From a checkpoint of a small mixture-of-experts model trained on Wikipedia: 12 layers, 160 SwiGLU neurons an expert.
Below are experts of layer 3 (counted from 0) of a mixture-of-experts language model. Rows are named router (the router's row for the expert), gate (a neuron's input weights, with its number), up (a neuron's input weights, with its number) and show model dimensions 0-191. Each number is 128 + 24 x the weight over its row's rms, rounded and kept within 0 to 255. Numbers have three digits each.
Before each expert's rows: a language model's description of what the expert responds to. This comes from a sample of Wikipedia text that the model never trained on.

# expert 50
Description: Final pieces of names and section-heading words, plus the article a, e.g. Ramón, Corporation Commission, Migration period, Kraljeva.
router:103103104153142104106147151102153147101148105101152155152152114154149153104157102143105151150153103106106169108150155150151156103152151104133152102152103153151152152102107106104106154105151155100102106102152111153154143149103102151155156147139150150103151103151155104152100152101102108113152150150154155152153105151147143102155152149153150152157148104103104105104106106101102148099150155150105105148150153103105150100100107097106103151101100104101158153154149156151154104156106101151102153143149102146147155152153151107155103104154101154153137099153100119145102156106104105103
gate0:121131126161145160134121133133112138153146108110150146085175113127128125163096118155131114122137089133173132115119156095117161108190151161127101109062161100170114141086114138146124175131104114155102084148149083133137129152112148130126124148085111154149104157140080140131130110124122126104090124143096112137104102107105108107101070140129115098155153153143132099086116142147119143096124140093111174137151157128111128122125102107142178134107145118124140148111086109132136106150150085145142151116104101127116092132150120126145178130167128124126181148151113146089088170138108122140
up0:121143113122142106136146112125099096140126143135163142125135090142130204144093058087213128138101171091145164128128118107157147121147163164141154115134124126145107130123109143158145141121110168108105129183166181125129158146148115108127109123168145075118113119138123138111134117125120139126107129149122105164121126153152130137122082097092128123155171127137114149134125122145124096104068123135112116092121134125155137115114147149146140134149139116105151120042145089143160141138149093155101135155113111098130157156131097119127134129134122146104092115138134126147146148098085137103
gate1:132123160100103144115098112135132139115120081132109131144135155163150125152136122103115130111127100145124153098166121132134096167127099169147085162144085091156106168120115130172113178131119145135149112154110123090161105119145124152173153183159126097111126148137125116088103163156122131137121122122131135118139082127138139129138168147132141140090146154076111107125104109093101142078152141128132098187108117134146123093136141103151136088132150124140115051138107108139133119116123149123144195146115103140097147161098098163132122136137139129116089186115157128157153124105130107142
up1:140104076111122139129121110142142095137118160137119142102093062130122112057125128146092143117116137134130157166148109149116152107067130116151154133117125151115134104110090116112160121182104158167121147162138140157143127116134101100132143127117139119166115165155123135122145146124125153132144100144158077130109132114110163150140139096123131124124106112162137073160174110114114137110126116114115166128179120137133128133164123074127157098119151119122138081193127091154127107123130132119091147141157143148151144153153175125098139113164155111097109080119102145153114163116135170144
gate2:107109095154083132132138166111118137105105130126136068116077159151158146105133102098112159102097159117108097096137145120194126128138123121102094132136152111128140129125086157140079101131108157174111095175153102109122134126164092089146136130142144117158145120102125105133124118125124176099137141114145138103111116123124145145124119069156101123164089118138112136114129150098145107131082112145083125160082123111150097158143157116148119131179116114162103179172131106118135128147132112147124126139115126094105146148108119135160160152173156152119132125148154138126124164119166121079
up2:122101152142144087169109152110153142171139108087157139122125129145161145119129157141157090087144174141090119090118129087102111155146122138108161115115124098172111154130160125148101147146090108139138160106148123118105114130141150106165138115149117147145127100142128115138147129155130136137142112115142095111141119095098165111141152085151150163097150130110098143146121116124108140086088118112159118142119172149130161124153158126135132200121133164116114150105133177123158073125166139144140078140079113123101089156153121110153125102095147157133121115120111106107197119105132161137
gate3:141146143191142125125108145104099174132156120118155135153124156140118150128101162132150162153096151117097147117152090104109131132119152140150112127113140144096118136147121145133115143181115135137120151127164129118150123099118155116122132180150154144151179064151127125111098130123125107139164107149174148151122136182123156147117125133121095136151147160123169132154144150118150157175153131140098086139146134169120156148139133140162135125110154171142094169139103143134205122104123134119156129128135138161147129132094142106151107161117136164070156170118127137140133071093127147091
up3:151127113138135109154125147121134142130169143157126119156157103105129126115141098078099102110189135123082150151149153124129070142101151118106098135088122100162167126151134116135104124145134138146186169137130145135119114092166097127140153097102127143159124139149099106155127059134162109118126134146125090118125097168167157117097099141149145158137162126136137103090140104099114092119097105127116123128106141090136119156118130145122169121116113126151149133163127160134141133099136132139122139111130135123066125117118142169110119119143133087076082129118111148183120176145080160157
gate4:112136121116141108139087138113136108096136101182115136145104174178139126128140123103123130150104155161110152107123176160150160141143117149081159163162116088137109106122099132102126088160102159115128105129078134150107130107138143113131128142068115151158136147105093106159106098101121093127135148143131091137093135119160153142137112154133153137135119162120178118132139163140145108129132166139138126141152103156118184146117139098123112126121097148124127125119128107054144078139121191136114106135156121125131107113143124130164102177136129104131150167073162155122090115103109113114
up4:119124123118119126147134059169067117131152114168153110129110147145185158113103104106169112072147147150139108157100125177129155110103149121105163110134150137107150099108137115146126154073100143127125154115107114140099087117117130089140162147136139111092131084070070147083154103104106119121112119112121144141145125088100128161125131120115159094162122131095127099120182104082125127177108154128089121160112115121158120117099182122134140131141146119087154134150085147130134140147108137125101153125137131148091119124130142123112114152144083133134151110117134128122111146128135141132
gate5:162144115133143121126141124129140105124148149148145130126121131123115131149120090138108091162134133141111133091107127086101106142132126119109128111132103105134164093103114112075173144114134146115133151134120169063156166154070142125163122166109131138144132111139119087130144151138099139107126103152121148129161138101116124185125154110164151109150107112125129158138180089112119114123138074141185096119206126143129084131147168107146130122163143111119098130133153134085190132160141168127114109176176128116096112125137137135128164110109114170124109108124126130106087129165109137140
up5:152155156137154137145106153102154123162119156091112146146145110123141164125146143134145093134138142123124157172119108137159168143115120126118151078159157127196116103123134134119106097156140121143098165115129078151152112152121116135081102099142156106147113113069120145142100143101127162117138115110142124086153131160132142094100106109154119134116131136108158109106104159125118130130150160171155115140108121127175148139146116113152142086141137111119148156125170101126120114138107103117162135087144147134126107142199134122179078110111079073121153163119147145140171162123130128092
gate6:165155105138117138161170137104108114143140093134108126125141147112106137124112081092109103079151120157142119092126122117118136125102139122112115127125141100136155131092122075103096146116118140129131151141138101161139168122148145153126133101097117125110128138119117121081145086056095127114159155178110092088110156150088128153170092101140109083162114088161162091151088124115151133118182137072097128109126143134134126114128150104165114144119142143127121113115119149115080132151124137150097151162140154122134131141153153092116131137068149117077133100119131141150153113131152086127
up6:143184131114135111143109086139149148091156122151132122144097126115096097114112125125048138143118122107196130121117143156167126120130147101100113117128116130144131159146173116092159143152110159179155177164140115118142138116138142145078141115109077119134135123084153117175155129143090129091153106140148126155130116119121096117122116146114154123142112104174126126133081109094144158132160108161107146119169139126103119134151125132133113135126150145137135130157174147138113138140158119128136103118128152150126101163123093111070106127169114129086115109101072129145166098111088138102
gate7:131126119098127142142131099115114116127110139147124130176122185127158126153137124135139129123117141129099098129148127130133124103133137126103112144133136104147149115111094170134165124053120106120135119179119136189128098119131122153122146098105161102132127164153151143121098138141141127141114155126093132144159167116119117177102074122132150066129087111136072083162125111107146138131111158159140117147182119164150111126163153121076088123095131127160138135159118139128153155120131105170109133104166132163117109143059122118133154124105138136165161093148119120137116158130144084083
up7:125137142113111184146125137105122123109212126088151154134146129094095123118136128179090141141128187132145129107136069120093120112168059131111099118160126119134109177119100133134097121053114115158121158128123138117111120154084139111140124089114147136133170106135112112117161101121132138081118114164172106111122162163141149123110121105111139131149125139111160102152140120140164165143080084125141118141107148123141130135127084130131126137121082133145108138154105145153164134124143085153159134150110149085160102145135122121120111117129093132095161136139123145132110144093127117121
gate8:132166138110108130096133135137134110150126107128125119108103141149134161104120077201104138149165126123131124120095197125121145146146120109077152138138125122144140134145182093142101134133128074172135130175167174153141120163088090154103149131125117195107140137114135160108121150141122151140100105143132162108105115147147142117132132129107155113154106118129089132165170106150145140132137088150101114127114141160116171091130162105130090110142126104107125104120168131119116117125156154123092107093123127082138106078082138161168096107132133120111115134159114159120148110127151112134
up8:163144144097094117111137134134134086111146124139113119121166145145161119147158092123136134121138128126115150078135150168153085164142148108123190134142129119114124120166154129177114123130099099100097166156137144121128104115117122127157165162116113114143125164117098098155131105064106184152133195131123118133128110154101123143128147099140213111130142117103127154106122156114119125137124140151134151091159095125152144110155121145141094167106098124140119093130169100109132110150162082151113135114128167122146089115121110175154133095135128104124131114079109113124122124116078125138
gate9:101146137109129142147133156111123114116125090132151117124155080119117134152106138118164126129098140099129121109094109147120122128111138119130153143099104069159126168117109143124159129100091141157182067152142139133157162154107127112172136145109139088149132158133121094122150139122080141140130105200161127121141138156146108097126145143143105172160108149130144096181156133124103130115119063073133153111121145119123122131169177139182090118118076094122121142120096144118190102168165127107124111135114171123096112130106125111109127126121133129136098140128174122132126136122122111125
up9:103144137096145149126099114125161147105145131133111159120120103140153122133124111110113097123130106106114094100125096142098144156170123155127140120138102105098148134112082176134111115122101103137196121137109120164128124164155124173189113125137130127145114118159102153110108120092140166148169156143127152122136093123146123117168175093118166114095130133138154160149090119161083168140076123114107152181148181120149125159092111155108110109124121133132154113164112161142115124118150171106107130109104097092110110143134103083092132131139114111119101175149143162128148091152129115120
gate10:086099086104102110136108108163127148107111148102149118187098121114107173100141148123129154150097179155113147116062148146137127111084109102117098105124103162142151163123127136142132126056121110138174119094122106072155120121151123130106127148115118157134088144173114097107142122127144082114104138157122124146114096142092170121109125106119136166168097091125091086104137145118105180101118104129117160123136108145102099141104147102099145137133172131119119125166103114116131103096125113123125105138146162108097136150108135102114115120107160141165110150131132131125158112152155136141
up10:072137126135145117102157138110169093150156129115108132157124106118102116147149114137113132094152113085132110101121105119101135113155168156108105145118095129165109148143137115164139153164100111142120162135168101143174147116107135112146122140080135128100156131059140092121146165097132129091108127139133115089175161132150145133121074102087121160175058087096115131154133149155148125139182110125169149133166118111160139135138100143133157155147121124124133164119142113130124126146155152093136122115142134135143111082147118132125134081150124111147094143142118148110078147162106117131
gate11:136121164148085088111139164102145085111144135147081105103131144116108148110180132111123110122150118106109155151182156132129137120152158151146112149143155132130196151117086165136098099134119099158091183167157111116129144128100122107116104082141163119214136146084137110125101139140122116113102130151147089120131150111171162116123141156142129145148155121164154118141110097127103107163135081133149164124106114144105114119140161122145136124136148099106143135133122118129129093187084178116148131132136108130145120147137154151152142102098156149113104129121159157136130141129124141106
up11:111145121113129119150114158116136121144090144151170120154070143124114126108129110086131159181113139101128123135159126132125102093118187154096108130137143150167107122106122197139091134113142110127139143129144116120113135133113138125136112149132121139160145115159111134157159053174123155158145181161144120149142128118122097113122078115119128155155095134126094159120153111092154147146109167145124134129061164110132126143112086137081158101133119140136114167134113098133108092118122091094141179133106142104171105154124160123120131133089162147131104123123101150109133107128114178137
gate12:138161151117158119169161117077141153118111098122143166101111103150103154098072140141142093122126109129103063116091101133096156101121147146107116120120125092152113146118153127123146133124149145115165125127130122122131074144120108126182151159135092104128153148158115110118150154136112110135135087163135080138119127138157129157148093135145111153108170126112108143131090098137166120132130128067191127113155126107132118087172121128110103072115122153137148105138119109139149111098175147127109129139127121195112132065175103134144136086154128127106108143112118136126129140119135130118
up12:110149106120153150142139109123109149155132151162127134169161140171112089131120125094117122113113112138134144130191128054109159097109120115117161180139124108172138153155093159123165109103118143107126135144136134102119127116134148152124111115137103122152125152125114146166094127108110104113133127146151129141120104164108133143134123188116130151112174104164120109085152153109143107122153132103132096122187116117122117113137147155083126107128197141108108160178125130148135122148123133112119158124148160105135109122098102074137121127179162093139101146125120150168135105163109062118
gate13:135164097139140091070105121153134089149113136147136139137141098126112120130131123127079090159136131100147131143117107092137083132144156092123142102124122178107093131145121083135108113116114073124122135111120104142185055107090109166143146143132131102141113093139111071129111164148147124160135146137134119116142131123144118173136176157096140175158120166166143144147156158087137099145097100108127117143079126136127095161146121114104125130116132121090141129124106107134098128126147143158121104175130111131171148136121122103135131121142110080140085159141176109106130118139092109128
up13:145136127132110136125153079089112118124121091101083116116099102111130073166098160152135161129123102130130144133151151171082107122141147099123099107147145146142139118134114123150115098132125158145126132113160122139149121115122121124180112093145169148138091138145157076120132136157131089108120141102093124155104170153120146135145150154089137163157097069156145100132121092082090120187150140154122175091159097127109079107131108126142143135145140163126153096100089121136093137126110140127116156096134141142161164103115146103099120116146115115082148107138123161093145139105108125138
gate14:132132115140113188138141146142122118141214090075121137082134108143132111134143134096089123137156141160096149097116103137149097143111112142138149135124113144117128086137137113112107143137131128185082138085135096149167136162152140115145142095104126076095134121116097139115133179111145131140127134112113126163098087157078125138157171145112112122139170155120102112132143132142123150104108140110160183149155156097117145116098168115125108113174138137168136126101090143136131142115131136115073115152117120087164084138117105121130140112111129117132131122148153143145160115177158153114
up14:119140144189109131100173115115161166126162114138123110121155097105154139114160168084106166088115144165138155143135126113114121165108129114147160151152134129093116164136073162122090149106088156133101172160143093115142134141123124107117146103152107125106133153142164166097064153127145169109125118138107148107111129148115143107083116155107143128125137127079109109091141157101137117116096144170107115125129114113115124115136127127120123135156087113179122119102093141139132094118138118146123119133091132130114094143051111184158114136150110120150115152139150116149154146152157102145
gate15:182123120102092111125133115117128131118125114147178077104148165098143116155105117136135123143143122098131130202078138149151160133153116130129144110109134110152113159115098089134111109121116108159125134122116201135115155133126117129139121179109174133126141119181115155151153150107167119130102096155133108126151087148095143124107098113134092147150106106118120126102152128122121146131123161159132095148120131104128108109113110079136151100090138134149168162138144117155116168118138148112119103039147139096133158157095107127091098152120162135119148144169129141178138123120120132130
up15:170142140088142103145086147101131140127151133111122126085139144135144107161106148102113094146149128154126137070172146109100104112123195094108129091132089160113131156136131105154134120093142101119110120162122127124107138124092120142141125152121132160143123188119132127124125116153100135117149142140148073077127155110121150178150158132166155123097190122136099111120122152105087133148090191114127109159157123103114152098107129172148136164100144126146101116125153128061143110148142141126106112122105135149149105130099129165136150142114136126119165115102121167129149164141142145098
gate16:106122117115125124119157130101049112154126136150112111104085152165106170129183180145148129088146140104147165146109126173107153134130108176126142109150096122137132137131149142121099147103109127136150139125094125144159120123154160145152148109142154126070154118078122117131148115165146112114150173139145117110105166103124137085101150097125107138130100159155135136146087111107122145116139098173142130110129124116091099117113129076102177145132122096154092105161075155130119166100106143119148166142098144145122104141122106120114136151120128142136115105143087135128125135129106144062
up16:119138168182144111113139130163117142164166140126119094155128108103145140116127135155171127146131100135112126163097124099104155121132103144159103067137108149085192110113136152093128125114163119107134094131136104141137146133121149154111135187130109145140079153153123141115096152166095165117101174161127139123133172109161150094136118118165106115134128112120129118167135116149113134184172130135145129117131126153123134086125129141131129142130105113116144127115122115123073161136122128125140148025124119143141127141116102084137142096110151143121075127141132143147161153107155146098
gate17:082085159146131118097107095144103112130112099131143149124152119139118098101141100145099163121113145120123131097124104148120090151107167157122075152125089109083099124120152114135142144105100127097089137115129086106084141084128121140107089126110113149113093104158129126158114122175127196120157161118131073100125132140177148132186109122132167131137140140138153124127148107117136123141110094124110111098196117122140143177125129138143110114112078129112125118114144179133108140089139136137113125082125153145095185093111121128133156130140106132107118175109120126115110149127120151102
up17:112119140110158113078083099142079178119191143159128126102125131118143137137126124117093126091116103160128103112122148138134140140123103101157154147109139086153091145118133164134168137157116105115111109131130118136162111135141118124127152125128144138181167166160161128125137195149138124154154109111132119120127138135150093129149189110133135130131117134102096066157095149101143131113091120103150184143142146177096127103116143121137115129145155083154117128122173142130107157166146112157135128123130147083122134161113120085119114134088135104093125141153158130131091113141093173160
gate18:100146080105082124147109123136090100105150130129117116091118139095101128148106150139157135172141131107079131130123083138119113066049074151130135131180117101142137152161143121136107141127090114136132158126163104156140116096137160153154142161100124096116124129128155135119152115113113114163145139132108155143113102149070111122137117169107169132104133097141140102151123124120140132139140114149104103119147121131136110111116140144110118111135153128113145143171142144131144111135161159163126122162149098136150128124065181126091138186167137116148142144131155096145127123079083099140
up18:165112099081090137101172105137121135156126117129138154121111173098114147160136068136117127115134131139150102105115107120121134135085158157123097113115137165092131150108153145109160101151118130090161125126122145129099135118125133148132130089128157143134158140145117134149129169180116114170139165157151150149161147142146106107105138088136110140093120106086105123097158123116117150134144143067141119102110119106130130113117089144145143144115137098135117144189120185128136137134141135119129131138115205168151098182159127121131132121096094079081152149125126124159131079107118149111
gate19:142077127141133137084129129151109182143132142139114153122155104123108124115100142139111094139116148129111136145114103123089176118088109137093151107140114140123135155134104152105110139157133131143135161097129125114139132135122118141112154091125165093136164129083124132191160107119105173127175161115132090127110132159197132137132132159117130141160131100143108140125107125129150092108112124168177139175130148121130142153162137106115160111142170113153101116093130141142126198106093131146142113114144110139133108092111104154136099159190155106165142136132133157122102156112155101188
up19:121104131122187125143104099137138128137112160127114173128104170163115111100099145096103149155120131109116137136153090136100138112099158152171137108154123173057107116113177140111127114104149158139139145156150137131131145134122132125134137118117133089115152093124115122127113109116129149093136078104119087128108123170102124143160149145118173098126142107113115126183118126133127099132095176168143136138189177121131132150172165120105139139119157182143135171144118135087119127162147167140127136144117116177128125088145131163100169112125113106112160141125152119089141125152098136101
gate20:086140121115092117076105125100137102130122144131121137120131109144132119160128140075159105151137175084174114127125162114121100154107105160153119107146113114096097144171111111120144149097129114148127119123127093177162107144112144132133118166127149163146145145129141160142119127143080141093118138161169160110162152140110110114159151131153139107116129113135124142128117124149127156124117051158104126171110125073089102189116144110146128119120095147124139129132091102120130120192161139114164123199118109167152128118115089133116172137131118094151131120124115132158161119112133095138
up20:132107142139118160145118102132080140144059139126144114164121084156140101127087120107114131171149079120145102098105141128150126127108140146141108068086107116111137166093103140124134120178147138130102133145144099105164160097130157167128107118117175143125092100151136157112108120157127084133166110115142117131129174115132095130122101150139113171110091131100101169140131127101118175150090159178108134121102075095144089137115126133158126120153161135107134134086170134142147101086111111100132143134107099103125154123154136111141131152121136104144113137130132160109148145154134116169
gate21:116158123083086138086140126128103122105115106155114147158101136120090094099115179083120115090130150119125174121123092151121171162139120121090118120135133107145168131149142123093123137134120135138153147124124159132146131138162127149172156105116155135111153104177150053135092136140147129123111090124125150101147149088115137128101139134110126132131176123149113160119108139082106135093077107111137138128100141147126128159127132146125105134144084148079101099145154149104140129104120158113127172127125081122180123153090089116087132152114143142106167125102095130144092150094117137166
up21:110114142140155104126121135160120160148123122123146085120151179106126142108094150152131143160149133104088141162168171168125166152134134151140117090149124066110113130107128139148111106107127139106167091104092099125098147139089132150095122100126090096110115106108133113135104126141148155124171105110114115128178112155075105111113119125137155127106114128124123102129140166111144147101142141060129126120116138131173122118120184162141122157139134119095163138085141161162091128153144077104130100108146111129106145133137150114117119156112129128131130131117119159089166071122183091146
gate22:119160126142134124110199103142126089108115125123135109146135070094121130146111116165099108113135110129130110125169109106118146094129113135130141125180143157144132127147145112148119115129128146128146145136140100158112081125116119066162132126146125133118125129122167134155141145100187120128115051079154125159098124102138146120106139115116126117173106092135118140103138109090122127120142093135098127077107094097135110136120142121125154127082118144129104140095152119129170129180111104120146131122156152154145112079077094131076122098165125165113107114128110133185134125094128148082
up22:113088144185154138144118109112097157143141129141154126141174147166115171146127156128100094147133128111133144129081151157119174149136121128130139136121145116164120134115091096142145177125109113128116134123144156161115139126103127161124111122113099122120153107093141123105155140123117094167083107145141100106110128098137177167169141107118100185121152148112160130092130111086129126105092138139173133107123105102108073124164129131113167135133123157129099117151158111165106128125157141102149153151131130134148131074173163118131148186152119109174153126114171129130110166114169102131
gate23:126109142122121103166174160128125096147109106144139141084146105103153145125138157131110132094173125109132144143130125125103121155149136115133141095084127127123076087124119094143142122146131124124153126112137100117110129168149123130136135080159148150096104074152146138117141126161120190119099166124160138100153096116135122143192137132133149124136157144133144142133149123122106094131127106164155147128120148148112096122128090117101123157157133114134099115120140121156122162117152175093133146175155058171156132184119138105139122062118089166095104135126153134153185128130142100141
up23:141103132069076100105151126163102166142170126135138149153098100129138120138130105168136118123140146140107118056163123066097148150131119111143117112101120124151133146097123149132144095113175102134151135125145118113138151172148110130093151121129125127074111104139113103141119144154148115137125149088113153088129130161092132183115098164101111117168130116111140142127119149091131078167114145119133116113149123124145127079100125152117110146141133085117116175126118131121109169151128098123099125113147108086103149160115156155112149097140145131116070125150103118088129134161107075118
gate24:144101121143148119048128087127128176130134128132059122131149082132132124141093109124125100062112196155103098134125117138114114110175104169127121101109110110114132117114106125112142115137128157135088088110111141150105121128112139109123108131115073118139109137147143103159131140122122123129145132114146133137103137122097147098116139142144105090099138160114131107100113075082140088116115112129125151136123135128087132098139139150099119136148129140129113150162152142089157107142133139093157122112117101060153105141121114111138075167134138115145111093148146115081193102102105103133
up24:186145121084135136150160078149128135148127131141107131099108120164157107147180139156130152084129107104178172133151127158148117138174123131149168149095112129094121124116119076120146125133131094139112134123121129144148153152101136143124143151140140115117132110112107113143110131161127176116112110147158145086112103106167093100112142103118151138093162123079131095110156148131155095116124135140121182121073109129083158135087098111135112112100152137137132141154157131132147095145108103145095153133114169131138146079118133080167128145102114069128116137134120113107170095141144129096
gate25:169095136135126113146119120117138122117121134131158135141186140149099164113122145111155157166077134068105127102097120077097173146145134138119154139119130095126104134140133093112133108074140087145127123116148106111176138157095158125123136149100102119109113142147157104208143134101075173136130125133110135098137143120128158123149076142128133145143133147137138115115101108076121136110087109118131180108147104132139142124130120151111114081126085106091119109136150146124082152101101158133118121182155103124133138120178115122104166083089128131135144115111140127140135126125143133166
up25:081102169082112117110126136125132118107121170065133117135132150132131154114119121116116108154129144131140147088170146132114150114133135165119167129150116108131123147122149167138141099105183163143146103129149122085091139122143126104119113116118145106150145074104132104141097140160132128152112095096132118115136134153123162111122140151115148129122150116099159144120131119153099098168135126169141111065109151153105108131117097138079148105110159121102161135153089123111144106110118174133175142092092100125166150166153136168155164037105101120149123132117157112143116117118135112146
gate26:131098134143123094070115129119155143172141159141134167128168165129146128119139110155126130169071086123105121101129139101118130108144174121131097091136123128120117139150090090150116106072092097134086073141152145130102138156186119125107136104140094153158166132129131101118153144135098124118094102093140083133177146134124117126115144120087139128160116124134138125120172089114169118129143087115109132110123118149133117090122149099110140175123138124138136090123145113099142129135097126092127139136133146143131151119132072124140141067112127139094154105157097120121126075121130081156
up26:114125114122173164113140146131123137124173161127119163137168088115126121120153135110117139072194105123153117171100143109111152149160119096142098144180122098178163127124124112100144142140127145130101121095118131112141112135142132136138163079106159116121167159133093147108124112117092157128143172175102138149094129108108176149136107099131079101142112152118133138126114138143132175152147118098146122146135089097132116147121141204156147126143171170123131121097150123171093089145123138141078094097117137123156143125138135131093126144141138098116113098116115122105108153119133147092
gate27:155099128115130129136155125118150101164111131118111142171128153149141141121125152099126125111120118133126113119121107116100109099094119107119085117099130152147073160158132118120083116127138097143112118184100124157066135106099108085151130160122156116081073092108132144164100159143138096155161130105109100132118131092158107143132104078116139116138104161164150115116131145102120111150154144167139128149158109155099117116115110145146127131123126120095180124081098146102130120128091128107110177138133141121097177154141142100117059120133101153131162116152080099137095110106135160145
up27:117079115151128138124162124133110117135124105127135133112092113119108132131135128090164142102155144143120166146147163170103135096136193146126147167138158118084136093110132113133135141155141136100139130108133126099155100093094148107127105214102151046137101133082154140139156125132130124112137076155153143127115115158144119154136115140104123103091158103113159150130128136107137095124099105116102119137133071116124094109187106120148142132173145084103177147130158105107178133160132119109108110130130139156125135103144119122112112105114137165102096131132157139144123155122135099100
gate28:157110126116140118107144099124125130129129145148121108109109113173098140127104133136109124120096119116104130119087137162142061106128092106104128112109088134142095128118096097087154122116121083116127137120154139093125086133122142114142124100121137113098141139176151123129112099122134055150143182154130141129181132137103144142113117116122157093144121142129132155062151080127110099111147124167120187166161120132113121130101175105171155096142125086153127125144138117097107142094136128159156116131152129108151125120117110125066147140117178181129107176153141120150119150123085130120
up28:146164165153133135128130090108072148156082127140105125171135103102146109148108124143129140072131116123177148090108099117124108145113149079157177139143136108156126106104116124081164119104092098113146102172128071136140152116129085152144132089096111136106136124170172132152108107107139126112154182130142131103159126155143113158112121132151101131126142133129181168159119121095112129142166099166136109111170134122139136108123112146111101102126127131129137109163141118125162114152144105135127139145152154104134109139154085120161152083090094121134135099134115158086147156168137137126
gate29:126136128139112141149095110122096119157093122100118151092130117120175139146085117110097164135158122144120109122129160094119134112124116130065126125136080149129083108139156131141154143166144099166120129084138133168144117144110091128117154115145118145154167114179118127106136119162169145139114149120129134139130116133094096092121136117138130119115085152096105136150156165110140134135139109128134141161129158113065128117110136136131156137136177080146171196078120111151114126079144122147144089140151074130114113165121144139094128122148134146121092192156095106120126107136157129096
up29:114094128123168094100139138142124122122113125118112099156102113097115168135117148113148120145093132184149105156119126176109096139125116123129148120136110094148128141081112138156156105161109110120126139113137102129067115136112146165137103138134134157157138108111150130136161136114110129140127148119125144126123114125136183149141101163125099089112100143155154098110117112147125099110129189128113145127174133099136138150149136144120139093146123137124130122183088142148080123126151114127101127192186153120086152130152145144139129080154126110112139079164199120130155099129108098064
gate30:145069127125128149083109124132152095075159132148111083148107125153096110091131106163177113168108117109075120108162130154094133124103116136107121105107139124102118123136125147168146088153155088134113115172146126122108154132145106155155167103108130113149130122096115093125116137072165122106111169118111122150137160124144156125147178132128114151119143135168146124172149099171116100114151168193138116126138177120134106119099126151114130116107117126121147085147146102125115136128058093106159145156112106142134099123172138144113138154142147134125085126130107150134127157125121138122
up30:148126107127120114154108152133160173133122097121189138146118160149150117134113195128116166097140148115115151075124115126140154110094136104132089134132144144122149166127149136138138110129136130095105122108070131137135085085120138133148130116132137141138089124150102164133138133143143179114137111104099115099134168157152101153127106112096120116112124134075131069133159162144141151156129107137117103097120113126142095144060194093148144143137191111117171147102096126128134095118125142090126119124124140115129122178142125141132119139123104124179110156116093124122142109113078135099
gate31:122140137130153084129156143155160113125112123095150126121121176100172146145110150135158118148169182118139134143139107127130117108152145107122127127130133115138159119145123151119120100146162130122146088132125186102104109101110111111133126096102109162180127146127092157111126128149152149114131148113126166098135168082147124140115108148171158095128115094111158117110124130144073147121168157155129110078148125135063083134167153092147131150123127127137123077166053101132135127155107122150147129092135130129111112162108149117132099111112136181121151128106099132137102101082162153116
up31:090122129145099140125121154132184111112136140110106128162147118152128117137125126185115135113177164130141107107121093165189114167124140122124120147126113159122142130137104144109135163139144135133140126103131107146082182104133122129129095102108108117097122130122100139123134142145181142133151140055111102149144144112095141114128131113147097153079077135130145154153144149116103109131111123096156080126137098122151119111162131111099152139146080123159136150102110103126188124116124119113157143080102143128138119137129155158132102096124147147174120145131098121171136126144127222116
gate32:099153116171133096117161137092127123159166141121090135133148183156114134120126158131118156114127144166114118099107142137144161126108085162129143137139117125079121112110118177140128115069147166123162127132083132188176135105097129115153136140099141137159113180086090100114148120112126078153180129138115087107140147102156131134139107122111125094146148143100095111122138100144101161152144096114121144144077109145102117136120145127155134129111142139118148139170086147162117142139073175108175121138111097089160120152106152107116129122140098137110148141134107150141141130150141116124
up32:085112112139129161114110125139156090133117131136186125163113152119136143158147102125128130173120112108132149104137101106117089118143121147155151121139158163153127108105110133139107097165107100135129162197149161099139179115149148091124160129115145182127110104164129159094148153104133153135126148142115142160140141142142116086125148153135126120096129169129119113158157106115143168101100140102129163126110170073121148110141155178095135150122116120097118120064134158134075150099094149099134098128158133104139161144119093117136115142138127140173094133138144096092131120127119106094
gate33:142149120118138115158104139126109105123163146143152123072135158127127162128116113151130126099121107134185181159126134155147128137135121145127168149178124142096167106097121101139172157132145140170145117146104188080143141116125101117158113123093119116145129153112106125098136086133072150153119150143160164137133135135126103167150084120114158130102171104106146126156149138102149078116130135140139130140163122136132079156154124131152138142112138099100162115138139145134171168137112121148117183106137156133155137109143183084146148121145163118160109160071120138138112099094127135139
up33:139134123151105090147123170130159116118056139104137107126163145121095126106136102095141123119120123103161129129108135124128126191131089088149102139089106099133107153088117155137086171114128105141160118131197104137156113121146132115110129117101105166081126156115154088075151156130127158142124110135111102103150102145144114137142145155131137148118142122145128145151113107150126144140105149130133145122193124102135126087125086168149103133123141126104175114114126130094097062129136151092097105088094135111118130120134103161109132147155158150098129122122123159142156169126123150084
gate34:127103119137147113148144144114106098132137142147058120060137169146157138129121127098128138079131156100123162101137087144122134136106110106079125168160173162109085126144113133132157177117109123101114136149171181138094176116111117118114110139131121098130135162145124081112114115119140048100125132113155118150116146114166101148119141176120174128128097092147132125120091117155145129156129130086107147137108130149159133070135129129136106099126131079107122131144100145122108124092117106124112120158153121151144127140162148127112131157124164133140105114140103161099132103150118169124
up34:143085155118088132095127102119136091120135129164060136109125082106129120114144148131098085125122122138124169145160126130140136122151132103116108117160140142105150154136154126148108160113158131133106114138129155116101105098099115135137090119110134142129138148114130156149113134084170135150080125127109110074065131133105146192140150110156134111148143142102111163130110129124131141140076139116132105105109111067137144161149087131131159135151097137149123124110126044127159085131105142127120123132175116148122121165120141137117125150109074155121100103120067089123120164136137147128
gate35:134128057117114112139160167119093126095177115157117104117134141127119170103117141141136131091171127170175072098115115152119123111141099137187176117123113176108104097090127149125152134138108094139123114124123116112160132132136139133127133131082101138103157113122134147172184121125094117121109132128109151138146100161085128133102134119101173165086139128152089124161171118110130120127134148108159069099156118101127117063137127171103144147145117140145133115128132153096114123139127158107124130111110139134126134129085116185145132120097097118134104100112138099120133119139126170135
up35:109142140102136150103120110164137135111132148110128151124174090134130110141115166162155107114133145103110147111139115163114094135096135082167108125074149122116080129096169141122133130140140113115142191103107149134102150111139145154122140110174139126078148082134147122086117111144121103148104097130121110117110115136070131084145142135105119128151116198102133129126133139122138073162064151112131119138144174108126126113127133134120102121117157096135121124144054128172148111126093103130121158152153146180112153136129128136118148165163127105134108100121080130149133140125107165149